Weights of a small mixture-of-experts language model, trained from scratch on English Wikipedia: 4 picks a token.
Below are experts of layer 4 (counted from 0) of a mixture-of-experts language model. Rows are named router (the router's row for the expert) and show model dimensions 0-255. Each number is 200 + 20 x the weight over its row's rms, rounded and kept within 0 to 999.
After each expert's rows: a language model's description of what the expert responds to; "mostly gets" lists some tokens that are sent to it at least half of the time. This comes from a sample of Wikipedia text that the model never trained on.

# expert 9
router,181,170,202,166,182,194,189,198,170,171,191,211,216,193,172,227,207,227,179,219,226,191,197,221,178,204,183,163,193,218,174,196,220,222,187,186,225,217,225,194,197,197,197,227,200,190,173,193,206,220,209,206,224,182,180,163,196,195,219,187,172,210,219,204,224,198,193,216,182,221,208,185,193,208,218,213,165,249,210,194,211,175,172,214,232,215,203,151,212,194,204,220,203,211,197,175,179,214,185,215,228,198,174,225,189,176,222,182,206,226,220,178,197,194,217,198,177,180,200,211,220,202,181,182,225,181,217,198,177,188,196,174,200,169,234,219,192,181,213,224,198,195,220,195,234,176,185,241,185,216,180,191,170,212,222,221,210,175,222,224,177,202,193,222,224,174,192,225,186,209,214,199,166,194,196,215,188,189,182,170,204,210,219,205,236,182,176,222,208,203,211,174,183,185,181,226,206,179,174,219,230,218,228,202,213,171,174,222,229,228,190,226,164,170,216,233,199,222,196,204,224,225,218,173,232,236,192,193,176,194,181,223,178,175,169,223,184,195,175,193,239,172,187,176,211,222,231,218,185,178,202,221,177,243,180,176
What it handles: Modifier nouns and adjectives. Content nouns and adjectives after the or a that head a phrase, like social, city, film, design, often in architecture descriptions.
mostly gets: "social ", "ITA ", "city ", "performance ", "design ", "musical "

# expert 24
router,185,181,218,184,210,201,186,200,162,179,198,198,201,223,170,222,213,222,169,191,222,188,180,222,182,205,181,165,188,217,171,184,212,224,194,190,214,218,217,204,199,204,192,224,192,185,157,190,204,211,202,191,223,183,181,164,187,198,223,171,175,202,217,206,225,178,202,217,172,217,220,199,191,208,222,207,182,223,232,188,216,177,181,222,229,220,209,160,200,187,210,229,177,212,209,175,189,218,185,211,229,210,160,228,205,179,222,182,205,224,211,181,204,193,216,191,173,190,188,203,222,206,173,176,225,186,226,183,169,190,215,185,186,180,223,214,187,189,208,213,191,188,222,186,246,186,203,225,184,235,177,194,196,202,221,221,200,175,218,225,174,190,214,222,230,187,199,228,200,193,219,196,170,188,208,222,167,183,173,181,204,209,225,218,219,182,151,228,228,197,207,172,196,174,186,230,194,179,175,220,225,226,228,216,196,180,177,224,229,233,184,217,176,172,213,225,199,225,197,203,226,226,197,167,232,232,187,184,181,186,187,216,182,174,176,223,180,194,179,193,250,189,192,178,229,214,220,212,185,178,213,212,178,239,187,163
What it handles: Prepositions and month names. "to", "of" and head nouns like part, development, government, plus month names before years, e.g. in April 2018.
mostly gets: "Col", "Ak", "government", "Collec", "Japan ", "Anim"

# expert 15
router,184,176,198,177,197,207,182,206,172,175,196,204,207,215,182,228,210,209,175,194,220,179,188,220,196,206,176,158,194,232,175,185,220,227,184,180,215,221,232,199,214,199,185,226,197,185,166,193,201,213,195,196,222,181,180,169,189,188,223,179,170,202,223,204,223,187,196,215,178,217,209,185,187,193,224,224,166,236,219,204,216,174,173,219,228,226,206,170,208,195,216,223,191,208,210,174,186,219,183,215,212,217,165,229,200,175,230,182,207,225,221,184,210,189,220,188,173,186,184,209,227,204,176,182,222,185,220,188,172,192,215,178,192,165,234,219,186,178,201,215,184,185,229,181,234,179,193,215,180,241,184,186,185,212,219,228,199,174,222,224,177,193,196,222,225,193,202,216,211,201,222,204,173,202,209,230,182,185,179,181,204,210,226,211,228,178,175,227,220,202,228,176,188,172,188,229,191,176,171,217,232,220,229,224,199,175,175,221,232,206,184,222,187,174,219,219,198,220,197,214,224,222,194,172,249,232,198,176,178,204,183,218,191,171,175,225,178,188,179,177,249,183,196,177,230,222,216,207,184,182,213,209,179,225,196,170
What it handles: Mid-sentence conjunctions, capital fragments. Conjunctions and commas inside long clauses, like and, in, however, plus word-initial capital fragments such as Inter, Re, Dec, High.
mostly gets: "Inter", "Re", "Dec", "High", "Fre", "Ed"

# expert 21
router,171,171,213,191,203,196,175,216,147,181,215,196,193,195,165,227,203,228,167,182,227,179,192,215,196,219,182,162,199,211,176,184,221,232,188,176,206,214,226,206,193,205,190,227,204,189,175,187,219,205,173,191,223,185,180,160,189,203,217,174,180,207,223,223,220,185,195,227,175,182,191,206,167,213,219,212,157,221,222,196,225,175,181,232,222,230,220,171,194,181,210,223,184,215,195,173,188,202,178,214,208,213,173,228,204,168,204,196,192,226,225,171,199,204,216,193,183,176,191,216,226,189,174,201,217,186,217,168,174,206,203,176,206,174,223,216,188,183,207,217,179,176,232,179,233,175,211,226,179,234,174,196,180,222,215,231,201,182,220,218,185,210,214,214,219,197,184,228,189,190,218,192,173,210,219,221,186,199,179,180,215,198,218,209,231,208,168,225,223,210,223,184,190,173,179,214,198,189,168,222,213,221,202,216,199,177,179,214,226,221,180,223,168,190,219,225,182,217,206,206,218,229,199,187,229,217,197,187,178,210,177,218,178,170,184,216,191,192,166,196,247,180,202,173,212,206,234,224,185,181,213,219,176,243,189,172
What it handles: Proper-name opening syllables. Opening capital syllables of proper names and taxonomic names, like Le, Pe, Ko, Har, often in species lists and sports results.
mostly gets: "Le", "Te", "Pe", "Me", "Ko", "H"

# expert 36
router,182,171,214,197,213,197,172,230,208,208,177,232,176,183,217,195,218,202,199,180,216,183,203,195,245,206,152,181,191,204,188,191,210,203,195,197,243,215,186,209,229,214,198,212,192,171,169,226,180,192,189,201,222,168,203,200,219,202,197,168,190,203,247,148,221,183,235,219,179,229,189,181,228,165,190,218,197,219,191,173,234,148,154,217,215,216,243,170,187,198,197,218,207,229,193,179,179,191,166,202,248,194,178,218,232,179,200,159,206,205,220,214,182,221,228,203,181,170,215,225,212,192,224,185,209,204,223,207,182,221,196,192,226,187,221,182,185,175,192,226,196,224,214,199,192,200,210,213,173,201,177,206,182,221,207,213,226,163,191,230,192,184,224,196,209,211,203,226,214,229,231,221,197,206,215,202,192,198,172,186,178,220,212,175,218,210,176,228,218,204,193,201,175,197,207,194,202,178,148,211,200,220,226,194,181,193,166,214,208,209,198,197,224,175,207,198,201,228,214,195,207,227,212,180,225,196,202,217,196,202,162,206,216,194,194,203,182,218,229,223,233,185,164,197,176,196,215,232,202,210,230,208,173,221,196,184
What it handles: Apostrophes and word pieces. Possessive apostrophes after names and hyphens in compounds, plus mid-word pieces like ew, ick, berg, ington.
mostly gets: "ew", "’", "ff", "'", "berg", "ast"

# expert 39
router,180,178,224,179,198,195,184,210,154,175,195,210,209,201,173,218,228,202,181,195,220,170,183,215,195,216,177,163,192,221,176,179,220,224,189,195,233,220,228,197,228,202,192,225,196,183,170,188,196,209,193,187,220,183,172,173,177,184,224,184,172,201,218,210,226,185,210,223,183,222,213,221,180,215,225,213,192,231,194,192,207,174,176,205,222,224,202,172,205,161,201,231,213,220,220,174,185,242,180,216,216,212,154,224,206,178,215,193,214,224,226,173,201,200,216,205,182,177,210,215,223,199,168,189,227,185,224,210,173,198,222,185,188,190,227,218,186,182,204,218,194,207,222,164,235,179,203,222,182,233,183,194,181,210,224,217,204,181,224,220,174,186,187,222,221,179,195,209,210,220,227,203,172,199,192,214,172,195,182,179,213,196,215,219,224,178,177,225,204,188,200,178,190,178,181,224,199,178,176,224,236,217,237,212,203,172,179,222,226,216,187,216,167,174,216,224,194,221,179,216,223,223,226,178,233,225,164,184,182,197,183,223,177,179,174,224,182,210,177,193,238,180,190,183,204,214,219,218,183,188,208,212,177,231,181,172
What it handles: Common words and suffix endings. Common content words after the or a, like season, full, gave, movie, plus suffix endings such as -ally, -ium, -ed.
mostly gets: "season", "full ", "gave ", "open ", "present ", "line"

# expert 19
router,179,184,214,166,189,214,192,211,162,178,206,195,214,206,164,230,219,206,175,195,221,172,188,224,195,206,183,159,193,223,173,181,222,231,183,190,212,222,221,201,202,196,186,215,198,179,163,191,206,201,204,191,219,175,179,164,188,189,219,172,173,197,211,211,225,191,216,220,175,225,211,210,190,211,219,210,183,240,215,193,223,171,175,217,229,217,214,165,197,196,210,223,191,216,214,179,188,215,184,221,221,213,176,222,210,176,235,173,204,225,218,181,210,191,219,190,180,191,188,210,222,203,181,177,222,187,226,178,176,185,219,182,185,174,230,220,196,176,205,218,195,207,226,193,238,179,192,225,186,231,179,181,179,212,217,224,193,173,219,224,179,190,211,222,228,189,198,218,192,202,221,206,169,188,224,220,179,192,178,174,200,205,219,217,219,180,169,229,221,200,209,171,192,177,185,231,193,172,168,219,230,216,237,226,186,171,177,225,227,227,197,221,195,173,215,225,201,223,197,217,225,221,214,166,232,232,198,186,182,201,184,216,190,177,174,225,181,184,181,182,240,176,186,178,226,216,222,214,183,186,200,221,176,240,194,174
What it handles: Table bars, sentence starts. Table pipe characters, sentence-initial "The" and "It", "be" after "considered to", and noun heads like Team, Records, Film.
mostly gets: "example", "Racing ", "physical ", "Corporation ", "Film ", "today"

# expert 49
router,195,160,208,186,196,198,189,227,211,196,229,225,192,189,221,211,190,219,176,211,218,182,164,234,168,192,178,198,196,228,183,204,188,206,214,193,191,231,197,204,229,195,172,206,217,201,161,189,195,190,211,187,203,204,208,192,174,176,213,207,177,183,191,194,212,197,214,194,186,207,197,190,171,180,238,211,203,183,164,199,241,173,208,207,199,194,196,180,233,202,186,247,215,204,164,189,186,179,171,228,204,194,163,182,208,188,223,203,198,212,220,165,164,208,224,188,199,208,185,223,226,205,209,199,225,148,226,180,186,159,197,208,219,196,199,185,201,221,175,222,200,193,234,204,208,181,150,221,186,217,183,205,186,219,252,214,172,185,245,209,181,199,225,201,210,194,218,184,180,183,217,237,196,199,216,215,210,199,177,163,186,211,211,214,230,205,197,241,202,179,234,175,195,177,170,222,222,168,171,201,203,220,239,209,167,197,206,242,206,214,198,222,181,187,210,224,208,182,197,207,194,220,198,189,196,243,229,221,155,228,143,206,185,184,170,229,209,216,193,184,201,192,190,207,180,197,205,207,212,177,206,192,184,197,209,187
What it handles: Possessives and of/for. "of" and "for" in institution names such as Court of Appeals and University of, plus possessive determiners like his, her, their.
mostly gets: "his ", "His ", "their ", "her ", "Her ", "My "

# expert 37
router,179,174,210,178,187,196,196,198,167,171,200,211,209,204,170,225,197,220,167,194,220,179,186,218,203,210,177,167,187,220,174,184,222,224,181,181,224,223,222,198,194,197,195,227,202,180,176,184,196,221,195,188,218,168,177,167,194,194,217,170,173,201,223,205,223,177,199,219,176,212,212,197,187,211,223,217,177,238,216,214,224,175,176,222,226,217,210,168,209,190,219,222,195,210,214,173,184,209,182,216,224,202,161,228,201,177,219,167,218,225,220,182,203,193,217,184,178,193,193,206,222,201,178,183,225,171,215,182,176,204,212,168,183,168,222,216,187,187,220,221,204,192,224,182,235,183,207,230,177,243,183,189,185,206,222,228,196,180,217,224,181,194,197,222,222,183,190,228,196,190,228,196,170,191,206,220,184,181,178,180,203,214,221,214,220,189,155,222,220,196,207,179,196,178,189,226,199,174,169,218,235,220,230,215,205,170,176,228,234,225,185,224,178,177,213,221,195,221,185,211,227,224,205,180,237,241,192,184,178,201,184,218,186,173,173,226,179,194,185,190,246,195,188,177,222,212,220,203,189,180,215,212,175,229,204,169
What it handles: Definite article, possessives. "The" and "the" opening noun phrases, possessive apostrophes after place names like London's, and markdown table divider rows.
mostly gets: "|---|---|---|", "|---|---|", "Mill", "Recorded", "Hom", "stein"

# expert 55
router,191,187,176,199,205,191,198,222,225,192,193,175,229,214,208,196,202,188,206,189,214,202,195,203,138,226,208,180,186,207,185,195,222,253,198,205,176,202,176,191,188,204,181,199,219,177,184,199,226,236,192,180,209,214,213,175,165,181,210,187,198,172,204,205,218,205,206,221,185,199,188,198,198,185,249,213,203,188,220,180,191,177,197,218,197,218,174,151,181,180,232,212,200,189,223,186,204,182,154,217,202,213,210,214,208,193,188,175,186,228,234,192,187,225,221,224,162,221,211,228,208,151,180,188,228,180,201,244,162,197,166,164,200,206,219,209,188,221,176,211,164,183,211,177,215,177,229,187,188,211,172,196,166,214,208,220,195,162,216,216,209,181,219,235,210,167,213,197,201,169,201,237,183,214,201,197,170,195,192,200,223,176,212,176,189,197,235,205,217,187,195,196,204,197,161,254,192,191,201,240,199,183,196,192,186,192,186,223,207,196,247,243,177,207,215,208,232,204,195,216,214,232,187,175,225,209,202,201,168,181,171,209,206,180,189,208,166,195,191,168,218,214,186,168,209,167,211,217,189,195,202,182,193,208,196,199
What it handles: Mid-word letter fragments. Single letters and short consonant clusters inside abbreviations, codes and foreign names, such as Rz in Rzeszów, U.S., mRNA, Mk.
mostly gets: "Kr", "Ka", "anta", "ask", "RT", "CR"

# expert 22
router,179,177,210,185,206,201,176,201,173,177,205,205,201,216,182,233,201,192,178,207,225,179,182,217,190,213,184,163,197,237,175,188,220,229,193,190,227,221,220,199,211,194,185,229,212,174,178,194,199,206,188,190,219,178,174,166,193,204,210,183,180,195,223,210,227,189,206,224,178,225,199,202,180,212,220,214,179,243,221,190,221,177,171,221,231,218,193,160,211,184,214,218,184,207,222,174,190,207,184,214,222,207,183,225,196,173,224,175,200,222,220,173,208,187,217,196,176,184,190,206,230,209,181,180,226,176,225,190,177,206,210,171,188,167,224,224,190,175,195,220,194,182,226,183,227,179,194,215,181,246,176,185,188,213,222,225,195,175,215,219,181,193,235,226,227,183,202,219,201,205,224,195,171,197,215,218,188,172,175,174,210,215,222,213,235,184,158,223,218,199,221,170,195,175,184,230,196,176,179,219,229,220,223,216,198,177,180,223,230,214,173,224,188,175,213,227,195,217,182,203,224,221,203,179,238,218,187,177,179,195,187,217,179,170,179,223,173,192,188,180,247,183,189,180,228,227,222,218,193,194,205,211,177,236,191,172
What it handles: Relative pronouns, word pieces. The relative pronoun "who" after plural nouns or "those", plus word-initial fragments of names and words, such as Sendagire, which.
mostly gets: "Per", "who ", "Pan", "New", "Sil", "Mal"